Below are experts of layer 6 (counted from 0) of a mixture-of-experts language model. Rows are named router (the router's row for the expert), gate (a neuron's input weights, with its number), up (a neuron's input weights, with its number) and show model dimensions 320-351. Each number is 128 + 32 x the weight over its row's rms, rounded and kept within 0 to 255. Numbers have three digits each.
Before each expert's rows: a language model's description of what the expert responds to. This comes from a sample of Wikipedia text that the model never trained on.

# expert 4
Open parentheses and quote marks, plus word pieces inside chemical names and LaTeX math, such as hydro-x-ide, _{, \frac, IUPAC name (.
router:140150109107148070170053131172077124157164186160146116143100119102212213153090094125071096107163
gate0:134149132124196123116127126162174141153084132129085132167193182117147154139142080113082119105176
up0:113153117152083120052150146149094146156075143090141117178057151084137140116110124084166174159114
gate1:169119154098113113106141126065102097095132125143131163105153118099131161154109164141149062088098
up1:054121177120110111111131097081052139177143178114123172154153136083117130098127096128108137077118
gate2:129191147119175122169067119166138110056120152145132160091111109152118091092117140131154079086137
up2:111089135164083134101106130084138108128130117168127123141161110161147127134141097093135110140162
gate3:170131152158119141146137100080029170116131103194172125093119170139039129114092124131167163114114
up3:068159180081097142157114099109083205134136149162143197119142130089152016130053141077157147145132
gate4:123111092137140141096209120141123102108116159167130159117147143162121140112102144195085167140121
up4:111058121148142115102150138135156132147074104166116112148110195114150186150129091139113208099091
gate5:121121119075077094167128111117156113108158145200134100130134135151133076122104150166136104090132
up5:097141153121191074143100148119157155135107132135129134162106050132185169150065136128130151138076
gate6:171108178084053057145131176153104115122153153153181152098134137072115128075095161114098062123112
up6:170150132135111118139151086084165102131119200151129112137147182135114126150114070191186130093161
gate7:067127137126128116091102145049151135122186156168128134120105137096124082123140133107144089156134
up7:145114130180109129161141134171069156130145138083161078141120168161166095108148187143130125133211
gate8:108123080109139072097173179119093099173097079111109129161167082101150172204108131071136074092080
up8:113151138120162096126123149149158118126123105090146136155205135156151146176076094142076149123095
gate9:127177111118138092091131106087133116136127071105150121212145086128146109160136156106142150148063
up9:097110158174128100149184149139159091090098151154150096119075106169172188081088081123060101121128
gate10:110095134090125152102121115115094126137090188104135088068102114172099094128110130112136098140123
up10:108120187135175139139114174179137122113145106173153125190113162102080118073090086114158136117120
gate11:121044143142108142131092149172128096135117105131112121137133116164146123197102140123108096097160
up11:125181115164134131110183125115097142104128104137095121097147091168099191136096122144144113128072
gate12:098140153112105127175166192135106109172144151129099131115075129127193101090144158140120085085110
up12:147105167175156118123113114130174176107107159123159144159163155145166128152103168167098116110153
gate13:205118116115107095102092079124133155154111147111109140136163089203091133144094065134183121136146
up13:166142138111101107133142162134131157134149141178160138164168145116101147160120072168099168115148
gate14:107168149105123174140117104127114166065091119150110120169171117127173123075139154120184172077111
up14:148156134110097103143143134118153131133178152164143118137056106117148130139077156110145063117144
gate15:118146182157133114121116112175152146137145191102136119134146156100159151135141174130119158075155
up15:102095145187083107151125138114103136158134181175127155026116080106145126158080130154114133098214
gate16:070081166144129096130077160165128083085170149108160129122091111138152127090188132142074099127096
up16:161156151126049173135125122134120130163141088158235095115130040127076101163156108105176126149090
gate17:143098168210147097186095124096141154091100141165113157124130103112064153158076147208111154153121
up17:120161076132139083105120125121105130110147174079196107102116131108097114160122138161164102046131
gate18:180115156140135124115128125119094171103118140165107126133097146082100112082144168145132140149065
up18:130156120121102122144185109106103052125182121062122102129150105167115128083129066118103161146103
gate19:102107087136147132175120120090113093093121119088206076098080094136146127127155089135124126177105
up19:128096155114153070171187086056107132160198152155134103132148092100111118096112134151159129169185
gate20:113109159094136118121160141107161129139161123072153113122135182094157100132117151061123089081163
up20:077102074178090106140113124117141146100092118196131143131181181157113174099164164118129123159127
gate21:082160074097165197174129142079059190146148120136127135185101167132188151134116156096150114086191
up21:092121155170206143142127170186152120141132115092118109090101129147126096139130134122123126157155
gate22:127177123106169088172130183076114119101151104178133113114069114093101169110117154120126083110103
up22:102172169101090149098112055146112061040107158111166139128167127120117162134059155156098097065128
gate23:117113101081109123144075110210145123113190153109176129190103120082138095122169113094105168152167
up23:128171172100171117163133118123171149123108166161099147142136163215121097109078136180125114118138
gate24:112113120100056145047174165147137125090111159142126107114162073087107116104080139129141147090161
up24:101134145140126167174147108175092118164127183110225141186106199147158070129182108119104124102113
gate25:102150123173095109072160164155154094165110065099085211118110176133138145101109090166132191129129
up25:142141179153077128150110104093109141146098162149133088084103116132110133129185157104159128117041
gate26:144124083098100135183152078119140094125161052118127127110166076155069059130085066120157179143142
up26:136152099135106129099162088132132153149101141094136165145109106093093181171153147157125141117125
gate27:159085140097123160128134159166111095143173072197168179197091159127129164171152121117153184147169
up27:096142125112105089164170134102110084097131179180129101132114110097115118084147120104119113120142
gate28:096155073201116121116127164157085100101109056121136117163082137129129183127159175125117098168059
up28:109133121151133148062087152071106075129077124121092140077095081160112132131148199156085152069144
gate29:118114127145095184140135101214101127131075085137135177159129137120089140116055163148201119090144
up29:143133103125135094105127169119136124178088183092103113113148105124126183127029177159135132139123
gate30:106144144157103139184131132119165131069136138103176096126103136180116059136111130118121168129168
up30:166120135118125142123104146151183113140175063097140077072182099226104150152175185151121129145174
gate31:082103046098100089167119157091144104149074113109161179136074171170169156124103112142132123127081
up31:096102110116124096125115137169131127152129132081110134205124126058171101212094095138092129155100
gate32:069110155147147129159121091126121113134105118155165127142119177097155115116139099118071154118176
up32:134148157208162115180154104135109145124124202083128134104140163133149128151088113093152139121110
gate33:154130091064148133134149107150103082193122097119143112119120125171117084108125076171129110212124
up33:182187150148144160155087149157168164147061130150074127097099109184114164120192147096168128190087
gate34:146131162132106149126102143104119136157153153080099131106146128132124116093091158172122148132124
up34:134110136126192139070165087114092105110091167141103123109140166141129144092122087138117131148169
gate35:109153067136109138172139127171168115139128115122107129111107151164130184119129098092148136106160
up35:107135129096135069097109151073115196125088112157081083109078179050137070106077130075176125075150
gate36:065116141132106116170132178104193108143130145072165096103172120123179145164118054083125132144098
up36:175118141109109185145153126151146119125207087134119112080110097170157075112128148137072128137157
gate37:068203176092115118141161152139150150075170115128158128157201113117164067134139163123094124101118
up37:166178150134094151075160117140142124104087129125152123145141164110150144078052143189122104179212
gate38:158076173052083158179092160144080130170077186097140171136136095105111098111137124127113113121159
up38:100152123138136140105117094156192115102078130141063104192110123143128130152116190144102185149124
gate39:133130167157164121125148118115137148080089169099112193158097125127115151098151136178124156101159
up39:094114162094106082141130063110198145125087097084171131197111121082138099074113108120106093168085
gate40:155109100103062118122165090080120103171124132176173095135125161158155158124102114164100140066160
up40:020101027161144255165138076116123108106109080170126136096132142168122132106069152141142056172108
gate41:134139130139151156161120091132136155094113088123138088163140107110084144146105119162122107122115
up41:129205182099106106080165053104084092139135106191085092106065131116095176112147170088152168123172
gate42:144125148100144052163083162115114118114103093115162163117145042108125107147047182165140090079147
up42:060117124036162124164107098093132123143138117135114157118122104128114070145067171148144095155115
gate43:165156095099112157078137105114071112139144082168127098148104134122138144140039140146144135127111
up43:166086145176160129112088135177128141056114130123168186062116131154128138102152115148158148146109
gate44:118137100131082162176140129161127165165095143148108096158135101107132092138057130076166180144110
up44:124101144159085150123176111117082142081168093121092112110133034224094194130087114190154116120060
gate45:167166118092046172115095100152098068168101080133161104156097143117129116144116136124105150114130
up45:124150147146110175169126068144109143116136121130115186115022129180109156114198173097135129107103
gate46:101110071127075170159125228168115103079138100097129137119105179125063092110109099086117120079145
up46:157158107136090173147137122142090175107151167113143097133145098129138132164145129118103091125175
gate47:118111119112137119123142100103105106156131181159098104116114082133142110113101139153121082064139
up47:102110139123105101108119148173079152117123122120115197129178142154096119139082149155109150125137
gate48:152135116084134104119118130163081119090084119115126153101144125115142146081188158076140144178102
up48:096142120158102160162107087114095186141086159141086116194151130096103119177139052088120110090167
gate49:121164158099177136166124144146115098089138090145092122123117132152183123094089141105099125084112
up49:100101122150112138158128157110166100129070116179119158100116140163113134151161065086134102143097
gate50:114161111102137150095148167128129176164132161172088110140137109146138095127101151139156098116179
up50:155178107142126143106212157099127109113135133143108153090115089118136166109143088137146076068128
gate51:158143107149106187195064120023129135126151153116124092130137067151135157203143064132151132160123
up51:158107118147150113071086134131139132106082159173128158144117072102219130129151128214092058083155
gate52:130135104144114077127125043107146147132091120119120143120116121112096121132161101101148117165098
up52:114153131162168081111173130153103075120128149132086102134171161092095107124058139189057155112144
gate53:104123108128160162131100140117097142179171186099132180117113161091119119171178048075140147159173
up53:130051114176128169148084112148136191167164158142107163115162085121091119120164063098167134118119
gate54:173145101153164145141114133176104164120102143092101156087171145116172134144216158175183114142082
up54:109079089149121107167182101176060124154113078138074069189133168090101108123137081114056104142115
gate55:156117129124157119104134139126107170175098086128190145128139113153172125097159142115169142133129
up55:129157043091157175121131066129189143091152131106090128088106153124182150114095131154159129163168
gate56:189112192127111097106139091099125149183138158140137114077148096149119190129232095087182133125107
up56:148108145117120126115175169140128107136190145125067124185132133170147092089089166142099127066111
gate57:129122153064137134064111132070108203157141093162182137115107135125131098157154134116144132093103
up57:088140128139120156102164172077155103056129133123115097141125177146143131112117092180156093165162
gate58:125119135122078145145175142106117161047087116080081156104168076158153141068098136140061141133191
up58:112119185126058121121109125126121148137119142158093137102161161106153138094134145121137146114152
gate59:106146116142123165140102099146176114182165162098131119154149182095124109158135103200119118103110
up59:097178186174094058136114138045121112137138129145106133127087052098148151076134100126157105175156
gate60:125086198121136130106113155150121075077087166094131140117123116111135174101135144132095171092099
up60:059125169168129089156142109128158151098109118112110109132210059121074099106212217130135128139162
gate61:115142167189160156136145114054177103126120156109118089145148153147129106146112128103167130114153
up61:185141168171088133100170120120163164143130130122104112168109105208125125097152141099113156114143
gate62:154159090096110113203137132140106040109163110143127124135105150095084129088135140116131140097122
up62:136127129119111152116116093118097175130150126108162156140134178155129129105078168201066088146138
gate63:120088119086105087097137179115070132055114177096109110154115099092126129083152160101150084141082
up63:052119081140171161211211098107141136134122100123073106183073111145081119081113177122101136103128
gate64:123148161146097094128133175131143114127144122137092069173096104132139095151182101099071082134144
up64:156115080144120166143103140154101137049184086100129170150152170194073147074128125091144121141106
gate65:108128141125084103135151103071099160112077127157100153183140138125116134064099124160150147115140
up65:154132097160145118153087107098138122122112105132120142173070112096112120138112097106117118115121
gate66:211098139131164102103129193130097080144150073093078134130150105158056113156205129132080133109147
up66:102104193162077062116134095101106143141137170110123158155156094137153153120112103115143111144057
gate67:083138173158128088121134119114155148104124130117086130139123169121142139164177130108153087084074
up67:079101123155134141104118167123159131153135120128113099140122116149156124121199110122120082129109
gate68:144074151134142153060098140170113138166124094118112133087117101096179158114168148114209092145133
up68:106103096142076124113170089143117106107157149147085107120135151168139154080115124137112132069156
gate69:095200095099137121130104130110133131130100146158169106143117163135166157105111163129151151112111
up69:174111164090148181143100144117132092132085150093165170140132126108097177076171126151124157111132
gate70:151120139083078165148134121146125153159191150093043144142125115130177095130120049128145060144126
up70:101114096086124124087089207164097087169146143135170105148106132134111101161094112105083116140085
gate71:133102152103164162145198129139155044106111172104073117128106144115132185164111053142083153115157
up71:129116195156125096121124172105137098161146114167106152113123131047106179085095118129125119119111
gate72:148111166114097119121190113121121159165227186158042083138127089160104179171137108103098078096146
up72:133118175160122120118115111113146154128156120166147150126115117137158149094137136088147076116137
gate73:179103138104144143195117141153122144071084140104095160133148100149089162118126086134072168105175
up73:128179122159116131138109134127073169070152138149133125177110174089106133154164094109144124157133
gate74:102144111168171102168144084138149132143081132096098135117158093160153199108093150094188144130119
up74:140094070113117103150146131135126137108087172149080094150129118055151165155186083150133179128111
gate75:175124137117092123132178134149111080148142159156132125170148183131139072124145127099104108157108
up75:170100119167092131118077133157127123160161116113110136116182131125156098135094150083097103154142
gate76:160098201115074138176106107076097100102149115133107160113121115107156119153139126104136117146048
up76:101171172121138103118118139103153143141070089173098106121129128107074146151114107115144117119095
gate77:103115060113167120144122149130118160159116130065098137191102172119099100110086074118128136106128
up77:091100068143108094108080135184171097170154148117120141150131138126080053086156099121148114144137
gate78:106128177162117089162133103092126096125090146099072067094181153112138120106146197109154128169159
up78:148123113105103166077075074120152185122076134115088131074126113160120099191097141092071158127167
gate79:140116090145133118141155109179147110126124134152130171113159163100139103130140178090135122106148
up79:143147144146140061120068143205162109160100127194098159137150198126096141125192149131119123115154
gate80:205103151076192146130114110118098161142116119079142074085163162159149092168150104103109162187112
up80:144187074140132121113110171089155066178139110155139079126143181143138112109104087102191185077143
gate81:148145156144091102152134166111144127163176159184140084131099118103122082147179130086119051157098
up81:091080135166089136120116186121086099136110112089169086171058080186115097130113180108094128079122
gate82:141105062107119077166144176130101113102141114181082087092123143129098073123094180169143154132139
up82:128131149170103159147134119164108103116101125191143091176128136114094110131130139151142136136164
gate83:167205069176177078125102135131068109090122173158156131151138119154147140116059083123141169152127
up83:125162143151141156100057092112169168120152155076141142136154117077123131120116064064144151102093
gate84:149080128101094142167190127151131118108086172148128137167105170132110166109166076131142061165131
up84:164056164079136145154097080131097170125177154136173156114103152139122088123161078106160106119112
gate85:149069183112081126129115164142183098121157152088160160167128141111139140105108127185169091047146
up85:109143154113136107110176085146124117098066148131127103090173161201149131073176132083134105106165
gate86:131126163121113130114186168086096163142091134149181157148163208113167118126159132119149134091089
up86:128135103200093139119149143170110142107134191070147065134079169145124125099178086140064123143145
gate87:106149138168152139098080080171166143107074165108150138069159155123077162096159163157079141107141
up87:164128131139118150099090129116178105173145128168090106153140125153102124157121146093140161157117
gate88:156162115124132126139108172147122180146130175110145130176175094187100203147130107185112133164137
up88:117142096124093149135150130161049087075096109083123141104143115109115142139062114163142148086115
gate89:151137099153135122113143120107167121080121153159129128148085162075123136131079089074149137149122
up89:149139134098118152131160149134094112150108149095120066168163120070069106119128076116178087138132
gate90:078131191155142094125157081168104118150135117194177191123184137143169147066087191166096093135154
up90:121158139164178108066191132125130124186126171150156175104129127145124159144180131101106142126123
gate91:122117160130075127100127140115158119167122060127177120105054145085093132103142123164131137147147
up91:170108144191076136175135117173106128170132122132121131144139138144115131135117098125154122107077
gate92:094171139160093158216185147160138143124156114135148139064135173180116130084053138138136141079154
up92:184091160082110124110184140163091135174122183135077119165086147126150124132140084223140185105108
gate93:078111098170129087139188161158118118137132110085184118115128130189140169127115142073163087148077
up93:137157138119156102098175122091112098110092167114160127105132106169151142112145125098071098157114
gate94:124158140121154099137160093147134146137106173214158107092065118148094117124149071100130160086124
up94:141056088050139088143102179114150092149085132088086152106132137125101086111060089132133168202108
gate95:083145125159086138102123137080104143129107075137167117141094143176139107130175127110077169142121
up95:158127097114115077092124179168099100120138137093094132114145126131143089151099111127143124161170
gate96:136104056135092068105120040100156096128165072161177081069096129170111125108103127123150148115126
up96:127159155119123072127072157147197089147113153177159137115175121133112127096127133121128071120200
gate97:039133165137140150137119157154145103131121126141124113138051130108122135094153076154080140181117
up97:111168130121140160142110043152183191111161060129141101128152099088016166162173080100094148121160
gate98:141117116146139094105161068128131139103159131152123138133160105114143143142081127159112097118181
up98:132149131093165130146124099133164066121156137139079122113185167072175105114143157176138118205057
gate99:120103115110130138166151100199142120136131112090123131156149147135141074154114088129085057118052
up99:110124128050075128162167108135107105125151074163164117180163158129085152126150126148131162128062
gate100:128109083116090139107128142089089092230117144073090118073155155140140128060204130139075081089145
up100:146158078101130103125094117102109147120111143110062177146109152110117126138112137153145111115133
gate101:105151136109131086166110127153114170100155103150147145127090161141121080141193143114191087121114
up101:122144123082157151081145128166141149148121107112126122072123178097115074106138142197170130102114
gate102:126110119139082137066122119135172146130120091097134166123076153090102169158104134160135138156147
up102:128109135136137148162114170136043125102144117127124101101117096143104115149131178066126197174113
gate103:104184189176110111176128148093147122127129164160135132174141135119134127159131124135125115117132
up103:181116139211045087126143138171103092140111170167122174137099127150140066143102149084079161096121
gate104:128117096110174123150111150153163108166123084202182132146098114114194122076155158140102170163134
up104:124074155131155063123116091046150183148125088099168075069148107159097148180079134169114118141129
gate105:110118098137142067102090156154053135163113159127114128147046120111128142089110144132072086073117
up105:097146163106129161108076164138112115173156131148141067117067097114117101050123119167089094115116
gate106:105150090125168131118165089071108113075162135138105101113123104065094096137128033093142117188129
up106:135148082082127136127125119104033171042089113101109124142165128117104146146169152119102104151200
gate107:102223124140144117135143104126152157103122134231088147064225125157101107097135145084127172137078
up107:132139076103165147168084148140097165128134106091105135126143141068141134086136150176173085128144
gate108:124180136075123153131180137063138126108189112124110150148138114056074112064130087151094115133078
up108:168091121087178182167144097164063118111097096082149125090132070090053138156124193102067095122164
gate109:132135133135084115099174116123200129172139102093081118065093164107123138130103119144146139122158
up109:113109090171132130132130177118157116080139146163131150173133107071169135105146112090187135128146
gate110:114112098208134153109129179131124171118113127140105166108075094160109172162133118084116115165087
up110:122115182132134144154099120144088152126191146103155102136135132150107128140137139101111138115157
gate111:136129136119121130114101110119141190155100153098172118177152128151110100102086150088131178165093
up111:140142144194108167146103101192130111134141136104119190067139109094138129148112105139098121102196
gate112:168148105053207192112110118135149142098103047072099128193131141145109129134180135164127157155130
up112:150098129116117168126199161155122182091126161120149119108115119126121139142135129133142159137194
gate113:082096139108127112106097162123032118101169156163103147077092130108127155074166117129152111159102
up113:137113114094160131144135152126099151098127180151111140136140171159166122174130061106198145138150
gate114:126189165111156096123139134068162107178130198094123153094146165126135138140131132095148121094149
up114:159147168132097119118194159149134101180097135157137085071162121114107106102171177106103147046127
gate115:077139154143155124124157120129051051126135152139127136087107152168121104110070116126085150111107
up115:111093064137111169139161116139151138180162117151074091157173133084142132130176115076055132143105
gate116:122130097152127119089199141134132089179127159058160150116111103144074113086092121159107158080141
up116:177172067127090161145085149098147142166119140153172102109121095121134140152110190100159154076098
gate117:157102130137081159208113115164064125173150090218101148121197091089135152162148101144086123179167
up117:109161109102093113099150082145126057093186134136104124140193208117147114157102100159117149091154
gate118:178171137112142130111179141123152076135104135124144060169119131151135166128126138097049161123149
up118:138086162106096123156151087090137161183079150117171124143118131041144145159144100122106165126148
gate119:121141098117098137113169096131102165127147154193139114164143174128145175112084110197123130117149
up119:136087122094125103179095136099114082144132119097173151156174145137116094145131116117132179070181
gate120:126069129126171108103159155172142131070120148168171124136094098160111115085115153164114113107139
up120:188125096156155121139135063086147101089108147124130089099140125085076130123103162124126129103143
gate121:056094193123104058127100117146127125119080181104088136095143109159028087114114156105074116152107
up121:176123061071147128100147083129154122093066106128130096218138177128139111104112169117087147140136
gate122:060175106082122146075087119075120148169162155129155135103151142109067142140095085204106175125107
up122:169081088180138145118201182163165086097152145144127148100099156177159117111150101202128131135095
gate123:165130141111107114097168125115168083110145167088161132120125119153114154117140093117108063136110
up123:106094127128152123089188153128112126085187104115104125181151150163128143137151143154107131120121
gate124:165142128145170097163136109138087125113101157139184109097102148126114224126165101116121128145141
up124:099159049115133159129128123127201104132131148194091116157116094149165117143151059083080104162093
gate125:147151110135113150129181119095112127114181149086117115133099117170083125140099162136109169073110
up125:134135099048141161138122105179101136136115066076127144126118201111152066145123154105067125122170
gate126:103107171101081133139102139100119141114060138135186165152103124111094093176146165105130165115111
up126:084101171104128151115195150143065103102133159140149163155127074154126138148094091134162146197137
gate127:113104091116094218122149142131083094081129133109124138101168088141143084124132154129063147119117
up127:110142151075151091130180155152136190151098139084130145166089153190126159121144103117112109152044